Weights of a small mixture-of-experts language model, trained from scratch on English Wikipedia.
Size: width 256, 76M parameters.
Below are experts of layer 11 (counted from 0) of a mixture-of-experts language model. Rows are named router (the router's row for the expert), up (a neuron's input weights, with its number), down (a neuron's output weights, with its number) and show model dimensions 0-255. Each number is 50 + 10 x the weight over its row's rms, rounded and kept within 0 to 99.
Before each expert's rows: a language model's description of what the expert responds to; "mostly gets" lists some tokens that are sent to it at least half of the time. This comes from a sample of Wikipedia text that the model never trained on.

# expert 51
What it handles: Row-ending pipes and separator rows in Markdown tables, mostly election tables, plus the words by, the and which in prose.
mostly gets: " |\n", " by", "|---|---|---|---", "|---|---|---|---|\n", "|---|---|---|\n", "|---|---|---|---|---|\n"
router:48 51 48 50 59 51 58 53 41 35 65 59 65 45 51 33 37 36 36 35 33 48 37 49 35 52 46 56 40 56 34 30 44 63 35 37 37 68 52 44 53 59 59 48 40 58 59 50 56 53 46 60 58 54 36 53 51 41 42 49 39 64 67 40 40 50 56 45 60 40 40 70 69 37 37 60 52 45 50 48 43 53 60 71 46 55 58 44 53 33 50 42 60 65 31 40 50 46 41 47 63 56 33 63 49 46 36 31 47 42 50 50 63 57 65 44 53 67 64 46 45 61 59 51 45 49 61 57 41 40 34 46 52 55 56 36 52 44 59 60 42 66 44 53 44 62 20 70 47 59 44 42 51 52 40 40 62 37 55 45 35 61 37 57 57 60 43 40 50 52 32 48 55 56 52 49 75 38 50 63 41 58 41 60 49 49 58 46 47 47 57 47 50 55 41 33 45 63 59 67 39 54 45 53 75 37 54 48 45 50 48 48 37 51 54 57 60 36 61 36 43 64 34 56 52 45 59 59 46 59 44 72 42 51 42 56 49 55 57 41 58 53 46 49 53 39 49 35 48 45 80 51 68 37 50 41
up2:48 84 50 47 37 62 51 54 54 43 35 54 51 61 46 45 62 43 44 60 35 53 51 57 57 65 49 53 36 47 50 51 45 37 63 41 54 50 37 45 63 54 50 43 54 51 62 64 63 39 51 65 45 45 52 50 47 36 43 52 55 51 43 44 36 45 38 59 72 20 64 60 57 50 35 39 49 50 66 46 47 41 47 47 62 55 48 49 47 61 61 57 35 48 52 63 29 50 54 46 53 38 72 56 56 67 49 55 24 53 37 46 34 51 55 55 52 54 56 52 61 62 38 48 36 45 45 33 70 50 46 69 64 45 33 51 62 51 59 56 58 38 45 53 36 54 43 48 41 61 42 37 34 50 45 51 49 66 52 57 47 54 60 55 58 33 45 57 62 60 45 48 28 49 65 51 68 38 60 63 56 38 76 56 64 52 49 65 49 55 43 45 35 41 59 44 35 38 50 51 47 52 51 44 64 57 33 46 48 43 49 66 66 61 49 44 38 26 50 59 50 38 56 50 61 40 67 36 61 34 39 64 60 48 46 31 39 45 53 47 52 46 48 49 56 55 37 36 35 45 51 40 40 60 57 54
down2:43 56 44 52 47 43 35 41 36 56 44 58 60 44 61 47 30 51 65 53 42 49 48 70 46 67 59 65 54 56 64 58 57 34 46 58 47 45 66 54 49 61 37 42 72 64 57 48 24 58 36 40 53 65 49 59 41 33 55 50 52 66 41 48 36 39 59 46 44 43 58 44 44 49 48 65 48 62 53 58 60 41 35 33 44 61 53 65 41 58 64 53 36 23 40 38 46 62 53 58 53 66 63 49 45 64 43 59 36 54 43 56 36 52 30 56 52 61 35 49 48 69 58 33 58 46 50 56 37 50 56 48 37 36 40 49 77 55 45 55 45 60 35 52 37 53 59 59 45 64 57 40 54 40 53 62 43 42 52 54 46 50 54 55 40 44 47 50 43 49 49 55 50 60 45 59 52 39 45 41 40 38 51 59 49 58 46 46 45 44 65 49 49 42 73 51 40 59 32 57 43 51 46 53 37 31 55 37 33 46 24 41 64 50 62 39 59 44 70 47 53 42 41 62 51 68 67 59 44 56 69 57 47 67 38 48 55 60 60 47 50 48 45 62 37 42 50 36 59 40 60 57 61 45 50 64
up3:74 49 41 51 41 48 35 31 61 66 32 60 45 60 48 50 43 43 40 46 54 65 53 58 42 50 62 36 61 63 44 50 40 68 40 62 45 58 43 46 60 44 54 41 47 40 54 45 63 49 46 36 47 40 46 43 52 62 55 54 36 43 30 48 44 55 53 54 50 45 54 43 46 54 40 50 53 57 53 50 46 33 52 59 60 64 47 57 53 50 39 66 40 69 57 52 49 49 61 41 43 39 40 51 54 53 53 51 45 47 72 35 49 47 60 58 60 47 35 53 61 45 51 47 46 39 59 72 63 49 32 46 46 64 29 48 55 43 45 35 25 66 55 68 48 53 42 42 56 35 46 52 50 56 48 46 35 29 51 53 54 30 69 51 65 83 37 46 41 45 66 68 33 54 57 41 49 58 60 39 57 56 46 65 62 38 51 51 43 37 54 37 36 34 39 63 52 28 53 48 44 48 54 36 71 54 36 62 46 42 51 46 53 52 45 52 74 46 40 63 66 50 59 59 65 52 42 49 39 63 48 42 55 53 40 55 49 59 47 31 59 69 45 55 64 51 56 58 62 42 48 51 33 52 49 59
down3:45 35 53 65 34 59 58 50 58 60 63 52 38 50 57 63 49 58 38 50 47 59 45 55 38 52 52 53 50 49 40 64 45 44 44 68 53 52 63 47 47 54 51 55 49 43 45 32 44 55 59 54 72 66 49 74 59 50 57 54 40 58 58 60 49 35 41 57 29 50 51 51 58 44 58 43 55 68 50 45 55 52 50 41 44 63 42 64 51 47 50 49 38 51 40 68 43 41 38 49 45 49 44 69 76 38 38 53 55 42 60 49 60 40 33 54 40 60 59 32 59 64 49 33 45 50 40 54 51 59 27 49 45 70 32 53 78 57 55 56 76 45 48 61 50 62 52 69 40 38 74 33 53 62 46 54 52 42 65 31 43 47 47 60 64 52 58 39 34 59 49 48 37 55 41 32 57 42 45 33 49 46 62 53 54 62 47 54 41 59 46 38 53 46 32 50 38 54 51 47 63 44 49 55 42 44 56 59 44 53 68 64 43 47 45 55 41 37 51 36 52 37 48 26 66 35 36 48 63 48 42 49 61 50 52 48 43 22 54 55 35 49 49 48 49 47 48 35 56 67 39 56 51 54 61 58
up4:59 61 40 61 52 59 59 72 65 58 40 38 55 54 56 53 48 32 47 53 42 55 59 52 38 49 63 55 50 54 47 58 49 35 39 52 58 57 65 69 47 42 41 41 36 32 54 44 56 45 61 56 70 62 59 44 36 37 56 59 65 54 53 38 48 38 62 56 38 51 74 37 57 50 47 64 42 56 45 49 50 72 48 50 40 75 56 46 56 44 45 40 52 47 46 40 43 67 32 50 43 47 66 35 55 53 47 49 58 79 57 53 54 43 48 40 58 54 53 76 30 66 55 53 41 55 47 56 52 41 32 45 56 49 47 32 47 55 38 48 31 77 50 37 39 52 39 52 62 57 45 52 59 44 56 56 46 45 45 54 50 46 44 37 65 57 58 47 59 50 55 55 38 46 59 53 40 54 55 28 37 54 52 55 54 34 57 49 51 58 34 40 54 50 45 43 56 49 44 63 43 37 63 53 66 51 61 41 47 49 50 47 47 46 53 35 54 59 52 60 61 35 49 46 73 42 51 49 44 52 37 32 57 38 42 48 26 50 41 53 49 54 36 35 56 46 39 67 59 49 62 27 52 45 74 67
down4:59 65 41 65 38 40 39 55 52 61 60 54 44 48 48 49 67 38 56 61 49 45 47 41 50 50 49 44 50 60 44 47 65 57 54 41 51 58 43 54 69 60 51 48 45 56 46 64 44 57 38 27 48 43 55 56 41 39 32 27 58 52 47 46 45 70 52 51 43 60 52 50 56 58 35 50 41 46 49 50 63 46 53 58 51 28 37 54 40 53 47 50 42 28 60 52 62 43 31 61 48 64 50 50 43 46 44 66 40 30 56 44 44 47 52 50 60 73 54 54 63 50 43 64 57 53 46 60 50 67 54 51 40 53 27 65 37 43 39 53 61 39 75 24 49 28 40 61 50 33 50 44 47 54 39 47 45 49 59 59 68 49 53 53 53 48 63 49 37 60 49 53 49 57 50 41 49 37 54 34 44 59 54 58 44 47 57 58 74 47 43 58 55 66 70 47 57 51 32 34 53 24 46 48 51 45 53 38 42 56 51 25 61 58 29 51 46 56 48 47 50 59 48 42 27 52 66 45 60 54 56 54 57 45 61 65 47 38 62 58 48 53 49 58 54 61 58 58 39 29 42 60 41 56 74 39
up5:36 36 63 33 52 41 65 60 63 45 50 56 32 54 56 36 59 63 54 56 65 52 61 41 44 58 58 36 42 56 43 46 56 72 52 47 47 50 39 53 47 52 34 33 42 50 63 59 52 52 54 43 38 49 56 53 47 45 43 48 42 51 48 67 38 67 50 63 58 62 53 71 57 30 73 38 61 54 47 62 53 51 49 40 50 56 65 53 33 38 56 43 54 51 50 49 53 43 53 50 62 61 50 54 58 43 50 59 56 24 61 58 25 53 48 43 53 53 42 40 57 44 50 53 60 46 57 59 49 48 36 49 39 41 43 50 57 51 50 53 60 64 81 38 60 44 49 51 42 61 38 32 52 60 40 40 51 28 47 41 62 46 73 39 52 64 41 39 32 36 40 26 66 55 43 62 46 43 45 46 51 45 44 45 49 63 52 38 35 54 55 53 45 47 66 51 53 47 50 57 48 39 52 52 64 52 59 47 63 57 66 52 53 60 36 50 48 44 36 22 50 53 64 49 56 66 69 41 69 59 52 51 53 29 36 61 49 36 44 38 46 46 37 40 62 37 60 49 42 62 45 38 43 56 39 41
down5:26 42 50 58 45 56 62 48 52 56 47 54 65 55 52 44 63 49 62 69 39 67 55 47 51 49 67 64 59 59 53 46 36 50 52 58 52 29 66 48 35 53 34 36 48 40 59 45 41 49 32 56 53 42 63 50 51 60 40 64 39 31 51 39 36 59 51 43 42 42 62 59 52 46 37 43 64 45 44 59 30 45 54 49 55 69 43 34 48 34 62 51 65 54 59 52 62 51 55 48 55 55 69 40 32 52 69 51 57 41 39 49 55 46 56 42 59 42 44 47 38 53 64 48 65 51 58 46 58 48 53 40 53 51 54 61 36 37 58 39 48 54 41 31 44 37 41 37 26 70 52 51 32 52 54 54 31 41 31 68 50 69 45 59 54 42 62 68 48 58 46 62 59 53 35 62 50 55 32 62 60 56 42 47 58 48 62 75 38 41 61 52 59 54 54 46 53 66 54 42 54 54 43 36 61 58 58 44 57 43 48 64 45 44 52 51 45 38 41 59 49 40 48 39 38 51 43 53 42 55 47 30 53 58 35 46 45 67 73 54 38 67 36 46 38 49 40 49 42 64 41 57 52 60 58 40
up6:60 61 42 45 53 49 59 63 53 62 47 50 68 45 79 48 58 42 58 21 44 40 49 35 36 54 45 57 44 49 31 56 38 53 40 50 38 42 51 53 59 58 45 59 49 33 47 28 63 63 47 36 33 40 53 51 34 45 43 44 35 71 46 50 27 42 68 49 69 40 33 47 66 48 46 47 31 58 59 65 49 59 53 49 38 47 63 33 43 36 49 49 46 56 51 40 52 48 40 62 56 66 49 53 63 37 62 50 41 47 48 46 37 55 45 61 57 63 50 37 39 48 50 60 43 61 58 68 54 55 40 46 38 52 39 58 58 41 61 41 68 60 54 58 54 41 53 29 40 60 45 58 64 51 46 50 48 67 45 62 50 49 52 63 41 41 49 40 57 39 49 60 69 59 27 39 51 49 50 51 68 48 48 49 59 71 43 70 46 51 56 61 44 52 49 46 39 60 44 53 42 46 62 66 60 38 50 35 42 50 43 48 45 52 69 41 43 32 49 55 56 41 53 48 44 49 47 33 46 41 60 61 61 47 53 51 59 57 61 43 65 53 57 48 43 63 58 51 37 54 59 42 58 48 23 64
down6:65 40 38 63 47 38 44 34 50 44 28 55 57 69 47 43 35 44 60 65 49 55 53 55 48 40 60 31 45 63 62 38 45 56 59 46 47 44 47 31 68 48 68 58 50 51 47 55 64 52 55 47 48 50 62 61 64 48 53 50 48 34 52 49 40 39 44 67 56 53 33 75 50 72 48 57 41 58 33 39 59 54 55 60 58 63 64 18 62 49 47 46 47 40 43 48 44 65 53 48 75 55 37 60 63 46 52 45 42 46 35 66 63 51 61 48 39 39 45 51 44 55 46 58 55 48 53 55 56 57 52 49 57 58 52 53 60 51 56 68 57 39 55 43 40 35 26 40 77 61 72 44 42 60 48 56 48 54 70 44 40 49 31 53 48 32 42 51 54 56 52 38 51 73 45 66 46 43 58 59 38 62 32 39 49 41 59 44 37 39 46 44 54 54 47 45 54 37 47 36 53 64 44 43 41 50 36 52 61 50 54 41 44 43 55 41 47 66 60 55 53 57 50 41 50 61 48 53 49 47 45 53 38 55 60 56 48 53 51 52 50 28 41 70 58 52 39 41 56 54 44 63 21 51 44 43
up7:47 55 52 44 50 51 60 59 49 46 34 44 66 44 51 36 70 50 64 43 46 44 46 65 59 55 49 39 53 62 56 34 47 42 51 43 41 49 49 65 50 59 43 55 50 60 75 37 62 58 42 49 45 54 48 56 51 53 28 59 50 64 41 50 47 58 53 45 61 56 43 61 53 42 54 44 64 58 39 64 33 50 47 45 54 47 60 51 41 37 31 44 50 57 49 34 59 38 50 50 57 44 72 50 36 41 38 34 46 56 55 55 35 39 59 49 52 48 60 45 48 41 50 57 43 46 65 27 55 31 42 63 56 79 49 45 75 50 50 66 50 49 59 55 27 60 48 46 60 67 29 56 60 28 52 53 49 39 54 52 56 58 54 45 44 45 55 53 47 56 56 50 57 42 38 32 64 48 67 44 37 52 46 53 42 51 58 37 52 60 50 62 50 46 50 46 54 56 47 47 40 50 39 53 40 44 66 51 32 46 47 54 65 48 47 36 58 49 52 57 65 37 42 43 49 37 53 39 32 60 26 49 68 52 46 61 49 39 76 50 43 19 47 42 47 50 42 68 61 57 73 72 36 58 56 57
down7:31 55 58 55 56 45 41 45 57 34 44 58 53 58 66 69 42 43 38 40 51 36 48 37 41 28 59 55 46 46 78 50 43 50 39 49 21 52 69 44 41 60 65 47 53 51 54 61 46 46 61 61 69 49 50 59 66 42 49 54 43 40 51 57 49 63 62 42 48 49 43 57 63 53 34 49 55 55 47 40 32 40 56 54 63 38 40 45 56 58 44 49 52 54 41 51 35 61 54 57 76 44 49 48 53 54 43 36 60 41 64 53 38 35 56 54 53 49 49 60 52 42 63 53 34 71 52 68 49 45 37 51 40 55 38 54 39 40 59 48 46 49 44 51 46 39 25 44 53 48 49 71 47 34 47 54 69 63 53 56 53 47 41 64 51 50 52 52 45 37 64 40 51 52 51 31 56 46 37 47 42 47 45 53 60 26 42 47 73 55 45 50 42 42 45 30 45 49 63 47 24 57 44 52 48 59 53 54 51 55 45 46 31 57 53 49 52 60 66 50 41 49 89 58 63 61 53 41 47 56 49 61 47 34 50 55 35 54 45 62 61 26 50 46 57 50 40 53 43 49 63 57 53 47 59 65